{
  "num_hidden_layers": 10,
  "experts_per_token": 2,
  "hidden_act": "squared_relu",
  "normalize_top_k": true,
  "balance_loss": 0.0169,
  "init_std_router": 0.0258,
  "vocab_size": 6462,
  "tie_word_embeddings": "early",
  "optimizer": "adam_variant",
  "max_seq_len": 256,
  "max_steps": 5590,
  "dataset": "wikipedia_en"
}
Below are experts of layer 5 (counted from 0) of a mixture-of-experts language model. Rows are named router (the router's row for the expert), up (a neuron's input weights, with its number), down (a neuron's output weights, with its number) and show model dimensions 0-127. Each number is 500 + 40 x the weight over its row's rms, rounded and kept within 0 to 999. Numbers have three digits each.
Before each expert's rows: a language model's description of what the expert responds to. This comes from a sample of Wikipedia text that the model never trained on.

# expert 25
Description: Countries and regions
router:518506537570495538483498444530518475518502510420521474442415449473511535486509543494528595566500547506431517477490544468541496545593491474534450465530472516521489504498537538469512611490506542539523559507467481494519419574516450500446486566434519511445555449481496501463471451548442520498566530531508510521581481504447439447429530476490529444474483471451464534481493487575523502495536
up3:498543496518494583521580525447481495542575494504530424463464498425471500520519483524522453556543453521477482443502477541468542559502472504454492598537497576494525537489502463511483570490476525498483381474513536501483491522491518448464527475539461482498493434478485569524443526519503609525533509595521477437533432507522448506439573484488480494504494478441496410543511470549511515477536
down3:483490491469436475461494467464486502448475506505471461464534453520510521496468530480541438459524443530477489556510494498472428528561585545458577497514527544558449522478497531455520430438538507472457465560497473510439489439481492547494482502514633530541523421570535537500470495439512497504427465557521509479552451464470505558560437489483473546563498502510439509515486509540403500559512
up4:442481561485481512553455516480475505478506485517573559473463548519503486410448489506518519448480471425458517562525497484506493437538487508545481512475569465525415464485506509520546453455505422460466561469480411492465495455517496496489489497445517445496476441505449474650522479474501511463510449550513519544501494529523564474458523454537529423520493442492460523513536410532565489556528
down4:550504443535542513467501522509473485448505561525521499492488358496517512521496496441455552482480550473438469411536561468500530518497444480489477500488518486484436557532437455566417447485414506491549466524473464508491422513505501453456489511546554491516480507472476525535425536558543547462504566505527520502492460509532463436513453556460459558504544552470449462491447564478463475511433
up5:508440485517501533422492534477500507482462442519531562470477503557542544503544567452488470507536472485456473460513466527467517580489532516438437499532472488467548451513513518554468432491598434454430561497459417505453502525500527637516466489489516466557454525510466518559507493381552501485507494465512515450517506427539516473523515535536548493482489460526480494504500547568444525501543
down5:473512479529541496538450532492455514562407518527519526505493495533505558458449459503484459535452537468487481505508465459548529512464463463411589513555469513499514484445496494490456444502418539519498484558480515451416508483347549499477516442516517480518460485485441473514534529486519510555514449548520520514452506478507573523542475526463450621522481425556518512503499470460519469565522
up6:532559525501488527513491380466541467511485600541506520497496507467535551470504514507558512495480499504526510465421470520555488468540520438543495512515423491437440517499448459483514456470558474511477449585504514511537482508496575534487466553432496482494464537487541505504463507531467490521490459473427620438533489440465497478463462533477514468444550470472474539469473566460606468537564
down6:472501490515474457447510581503510514541475456458623540451526492492480505508585476583557456521534520499503484490529547468513475562528600528551479427457500544484430492534472498505581549456484557495456556458534509531487487559500458449553483530519467545510468515483487509508506519480482539564480539488526456470468494469532461547499520566484584468473460536489523537523465440403464441483434
up7:481503519448477556512460520490428491497582516511448460539487488506559435558434477565475539525478521544488469496471466530499422490516552514502463544424502528510412481541553502528520548517424404491536519577499481466497462478447499483483560445502499525482531449573492526457486510455477510465543493581482482450539480530480473514514475449436511547501585540433525567540434445478442487506537
down7:556508528485495491515508474473506493518524546576514468540520456514492499412511515497442477478543440476504493483464550510405506463477540425500511543533488523570508462517520486526494488503504474542498502501540519576446485482448477481425412524522400474487448466548398459552514476473488520513491547582568469502582549468476441562538489469427508532432527516482471504438450522484536596497519
up8:493529543577527485471507503491527480454574473509477527514529569457448609511487581501562532458518555510558529509512414488507488509559494548454509481558446452566458541476470483497447539509502477480468469488541489494441526529529541481480513401418523470520529539454506533501497552519470522555483442588476511431549442477459437476472490489505520506510484479517451445448489467504436438421524
down8:464487463437474471559480601506493524507537479561510556535466478540531469501582487491537517573477490552512492510424470497559476564491509541572513436443534504417479522549515476467511426481494513492419459518479545539474480464483485530529535497541530437527492534509544530519537517521447506468434472479502475488533531605487490397518478530430446452486487448541562439515563450465507527474488
up9:475508540516463493467465546429579573473482529478548555488507488422501514454524486477457487476507523530481494473557475529520509471565520567486498514542545435453485558461472572477578559523456446489418587460391512452533481527480453597514525532494508536519485482524494558500532485464546536575580497486552476462495466498457459493535516428497538507496506472520526513552507495457446457443467
down9:479454540533483475476406513452525490497563576520479570484558511563485497501518552565536539523452456505491553504481525513473493523499514503495600550493457559507470567492496499584462446556468496452489518498554522540528468535517463452479462502477480478560533516398462446482510526525493522472543428462529508540434477499442477523485556502494516532541428394485453484459524568465500540438556
up10:478534613536504489515537579508496459472464527484451445517439491437605457510509430560476436505528523575519477472478536451575538510475517532627591467456466470509522512506506488456566575511468531462505497483510487509509453514504491501468544531469520491483495548491467462492442468502504477474553448527525426512468473476485484504561439499499448525492557470421425483505512491525484566469477
down10:541500479548501483526508517590491493579517531539516545565452499518475583475471491521518548503559542469531453531470525458525502472458521436418455424478510492513489569411551497565446466496455467512562489483458497465452468529477498521531459492498484500563435483487521431456540520558495512500536490424485506522504585541527503513439537587440549562513445420460530520511500517526558476539518
up11:535463513560515510502464500578495515492549561578459523507439518485492448502501511521480557527494433491419485469490493536511572447476570489499457488566445453471546505460496533599482500498489507472491494519478418487470485461452454442479492497510507529471476536568552466431531418506524490532561421490500494466487500507538405444481479542496516501519507387530470540515486478612512567491493
down11:538502523443492440442484611482514507516513510490495531510498495470506563491469456472494482506474500383469486530473420389455510471477454536481498453540484446544499480491505506530552461482503446528501489484485498442508542522465536463534502452540465478493496508475459468537534478567548467510520570432514472514492496557489562555600470487526512643513420537512493480473534495433502427511469
up12:497502546523419542475508561462556442514494504422440431466473560484534484529475533530471490531502538496490453489497500449543444541473484505470493471433441509522497501550519511513524512539549525487490517531492527467439561412527512479472394537543420477529436498474500491456512473557430522490460498511490529536394542458441509527546491510538529481532483525491430460467585510511594529500413
down12:483498479512472477420464421542505534514510434469521479541517470528508441479557498531449468514464574497461497415548472505489485473531463539490487497496525562476455428470572502498494474486500510517510556507528458455449472471458472518470496425534522561585497439566562501453466530463657484491531512611489504493537526399508503510491500533489489509467500517504499410493447511516490510477451
up13:530514550491521500540459487524485481516504549441488485514531488524494530457539518534543556609496488441457538525459533484528482447563541481535514538529462637525479405506464564541594440464522490535531502596496504522489498465452487483570446541462480534461508477516508475483446455460492554499425530549475491443537514519481487486486556500475583423490514548478482461469473537539492497461437
down13:443493481492451529454560535462516517475525489445456524498530529433508549531522485418508466536516494543521515402527501474487512506500511588496463527493463468524454521526435544487593534515497524490489511484617496578496542524537543443481481482453538493482515471481546560442520561422508506498496489499474562427472522449468422456469500476543593440480560540520469521433495452465451538546499
up14:501467414477466497501538440440524477462514512521502462548513531587458497510571594576532507525477453546510500467488459496526504532505516451520562482411446567562544479569477519522475508468508477477446549549551447496464488524491529532523482457545512525490554518438468480458487475509459469543494488469414453589457492492610400482470489461568473469462525507514515497473434514513515524479479
down14:511599502553484497507491494505515589544502522455520511498456507479518518487547472537556509555515513541508629456459505445557500560489498534467545488521539511502427479483591559465564527481572499550491468570515458530548520544535544484471475525519497480465554569506452565501450520494484536486513546489475531507472498482418501515496517423517463405523528553515594460503530473469422526493471
up15:507500531483511480469534491504587491512578514548521433524483540489476515509443503486519460533517560471540517444493419538497439483463528462487563499512471477499473442458504462546399505513435457481448532523537506542436472412533383418469516492484523511494435530441474509455464533505488542509529476500490493507562433467534444462502588476448474526562492542486400452523464491530492484450504
down15:472499442476547465537452563558473536474470472511473597456483442506484495507507502524557552534535482440466428535501543523504459509518454515543504512469571478528493517535539490410464470563503468558511510454459536475428526534583523487553540479596512474483520552456480551513538576585517470551437538482476545446516517507526470486507445485453511568547509485427503551476502480513441439535482
up16:513513499496538513519524381511457507459474546522539440468491491447505527570496505477478524525509590483528485500513472520443488497508607392473549509507455455496540505476526511484490572499435510491502551512466485494490525519465536534491462505477572527473480459480465578509573529472407551424510483491566562543529495542488470501508550554536504560557474540495431448480548540594482477445493
down16:439469444541486481576558471495503499579516481489474446537506505497563460535545500538524570507468506531490538527571543463462472559498497493497579494435526458518497463489557530467496481492473479499584467491561495500485495502485492524503502527464571456490573493483435552501485509456410533473432451514458467479406526509471469447464518535539508553547462492470455547392478577569473430500527
up17:585489462483518460434473431493540495498439486491570496509492505456495528504485448513495498459429531462516481621492471435475491544511460463497522536424580477470517492421526411499482475483451524479499544476483518456518565498504604499505459476461447522503502474451466509460470436484481450415483527474484501504440488540503490523535472465422496470493466464534496418554489464491524439594456
down17:526506480511426494452516522412491488526433524520554463504540492469464471454483541557507481505557519423540540459557458562484524569419550587492555542449558517526553506523452543524549499581487520556509536515510496535511506533468469463524575453515538495514484488574576513554461481562467535495551506538496514449552515418457504507589474521524536448549446484527518460488498508456516550500511
up18:518496453506550464514432498477559541478450543491554540462527540532491505505520486513534479569566430489510490463509430577473537484449510558532446493580444474446458512535486449524490472446531508518552561477490506421550515467471450535542456430468539459526546538530515527567530535431429462572477577545504515463482564505472492516527574488555492535456474507521564533547474551521485554495499
down18:600553491545473422519518444507544469511473561511461524523456582514493486483482518543553532480537440540515441517463545499470587492409472548509522453442475479481625492487534449523497505497583521528557505513541515490495525508518504473472542520522543494492470509429499481503587526467490464472440502490565448513452520551577478554465522489501497461519510484568544472464420521469482509577512
up19:484519489504532435551446516468543497492420525483551498523534506588452478465503431462508513529533521514502517430558490503558575545534465468575466473550491501467557570536530472396503542560505575503501440440434536477459483536524445483508520560572491567538567485486502461473502503457537550511526519501524442468477457539542453525477530518441527498488547450522543500522431446443493517504455
down19:487479460466532482538448425471479419532494500555468534465423496461480459542486466456488498473491532563506491617469424485496527515503430459450515563478523466438519491522467467497451536500530521450516461546507469567532582462470540495487468481487534479545472570461482569561489534501515550578495462482499448538464566502525546451578473523484488523518492480573509468533532511604557484474483
up20:505502502527559506461451485551501465480466512487466483519503482534494533438600442588507529583494586464452547527541504398541487502542571470509487489529491537480438471455469530536452553509520450502520580573506471479520460513496542575551521502491452519499448505434416502513499535566524535528540420527528513519531512494433566445492458482499547539445523514497455550517506489495573455512489
down20:417408476473543515499590536409513487513496518477477491491505442455570503532463471512451492502581574489488548476517536506455528471527547556461491514487450538515498482492520490475472399504470487544488523554477551517476555469528458448484464401491505555469499522490464499495483487457492540418473537444501486408442608508512434530514470478463537488465538489495467504493479443582486520554501
up21:508541543488520544496521548551529524509634546474487497547482520360428451539477392517519470548504559483538495494463549494517523493443472489502512498400466545494546497506505475478475533551518510555514562430515523513518501466488386410527561547496503496452485529426439519538467534518489503552541520499485521494540432485506478531477528499473460480528510508456464495527520538507463453523484
down21:461494558530540477467515506510547531457515531454466476463479475527531481457558497460481452388536452500478455519529541471515522488474454458469538515493450455502527491404441436482410458490460509562476446456448539456521498431505515528528481446521560461487477463534432482476536461582598523479539542534569540528482454473501550469536554527474440528537496563529494540477446503539523485454450
up22:481533633560549479522512497539552473442539514468477436562453529508459514529518547528547600486445557588480486512478501503499488498493460503493623496500480442514427467528454512560514519452436484484509475525501524483581523493500500492477463552466517477490454502431516532553492487434536485514447521570493438515556440517481523529504507445534444478446498473518552493560480538523533542543535
down22:531503396550518534572505523434511505478511521587531517497520481486517435517533525502485528506531450486562485471428545577533485492577495505534490502515508463548525537539443469495467551528528487517497497469554511465424470467633513482521442504448474439485554536469490545524598468524484540474520529510537505578495453603527486453498531480500498527472475507520488537468485468504577471470405
up23:462496498495462523495531503465444556449507521455528507509541483479478541477542498486539480538469531470435528426556472511524486455511490602555444535533427581437498497453439595465619548501478508552473455468488458499557485512481463535567474506517538514522552507473539529494484503536486501479516531594445440473566459493533545482413583458490559483513503519510464477520533491523480550457532
down23:485398460451482525459563530440434562473530476459470563549503508480501520509472477490516419482487425540529488499436483580419489526483469502490532540419516487460480564553554480431524435536546537510522526499472514540523528429484482467453495461486525549509493517515480573502476494485530527482431496455532503464425485516468427438536480477527544446562417497527462521506437448486486566502519
up24:515538508484501508509505440472545512461505523455607493481480457467570502542497496474464546515470487500547527462518455497510533517555626403526434468535540455456477532483517417403523522542531479517489474530549453568542505492477527494491487547456538474476470529492455528408473420555473533486494523413498546465534507469550521468469483485476480516512503468419573498525524430499512476551555
down24:428548536514518446462503530549451536475514578531526494460524484500440552497555499519536503505533463486462485486532536486525518556469517454474510481567510520499431544488482452509518510475521545545501477546451532456514579543440514530502480446496455488485473524474428490550477505438488497539397526439575495475522538492495556600573477519521468497466539486504603529504473533406506450480391
up25:475500567488501511534547513529465505479501487559474486554474566522480584495468503547527518528499521455512491507575453452434429502522543531537573474537470470452571460512536523582516496492503505419463469524444486484406491498553547478511499450393524458506435502509521529473559441510554541505508529507523525481547435420472507508510509491539557499491454489580464427433477509485492561563457
down25:529545455524512491547486547504529486555477527563540483548468478479507534526497520559459564519496522533531552588500505352510538524517503457500458432454563408496547488556492503496509521554479433494543541483524499513427440494473514579478446543503427449539536548540530515493499468455492484465584481437527440542533477555464570529481548533467486501514533461548556489481486487475473489458486
up26:454512542492460571498442465478495426514434507489480472427505476451454454569486492536486526456467499516491512455423485498504595510463514412505470482474477549480523569451466483514502579546551418576544462527483493516533527499487554430493468519572513482555469479535561458520490483492475497443458496483506515470443572531597400480541456487491438503505487472418512518498497471511514550484506
down26:547551456542505554504499564541428441380522528539547511510522522454471492454466566455496486477494477476512463489411513500434455469502476481574488488542537444457510561500478484554511520456434513472513518402534461500532474488549468476554453482550404491544469538464489492470470477467511513510510534502439502479516504517471515509545500442486438487559461467529520399505558526452491427439465
up27:528511496518509509464522440516595514519452512489539473484481498399499497557526422506493541504515616440415532480526478465452528491506490473495483497431487536470452511507533602517476527496461527546535541469535444522471523452485462465484568525467467459397519520472534514455497474468461508486553496523487546551527505508532519588465467502511433479516510494464539471506618537551513492596487
down27:496540570458470513488544485512479482503489563496442467496525453543479538499476503483469472444480466431490495576507464503530541485529518506525545473450459453508568462391513440521491516492443534511473468463460432426486505489462554554541540460411576530549481454582436532535512519515503460492585475443477554536442535491515465534516439532485551585549497486485478495436535524476438507450481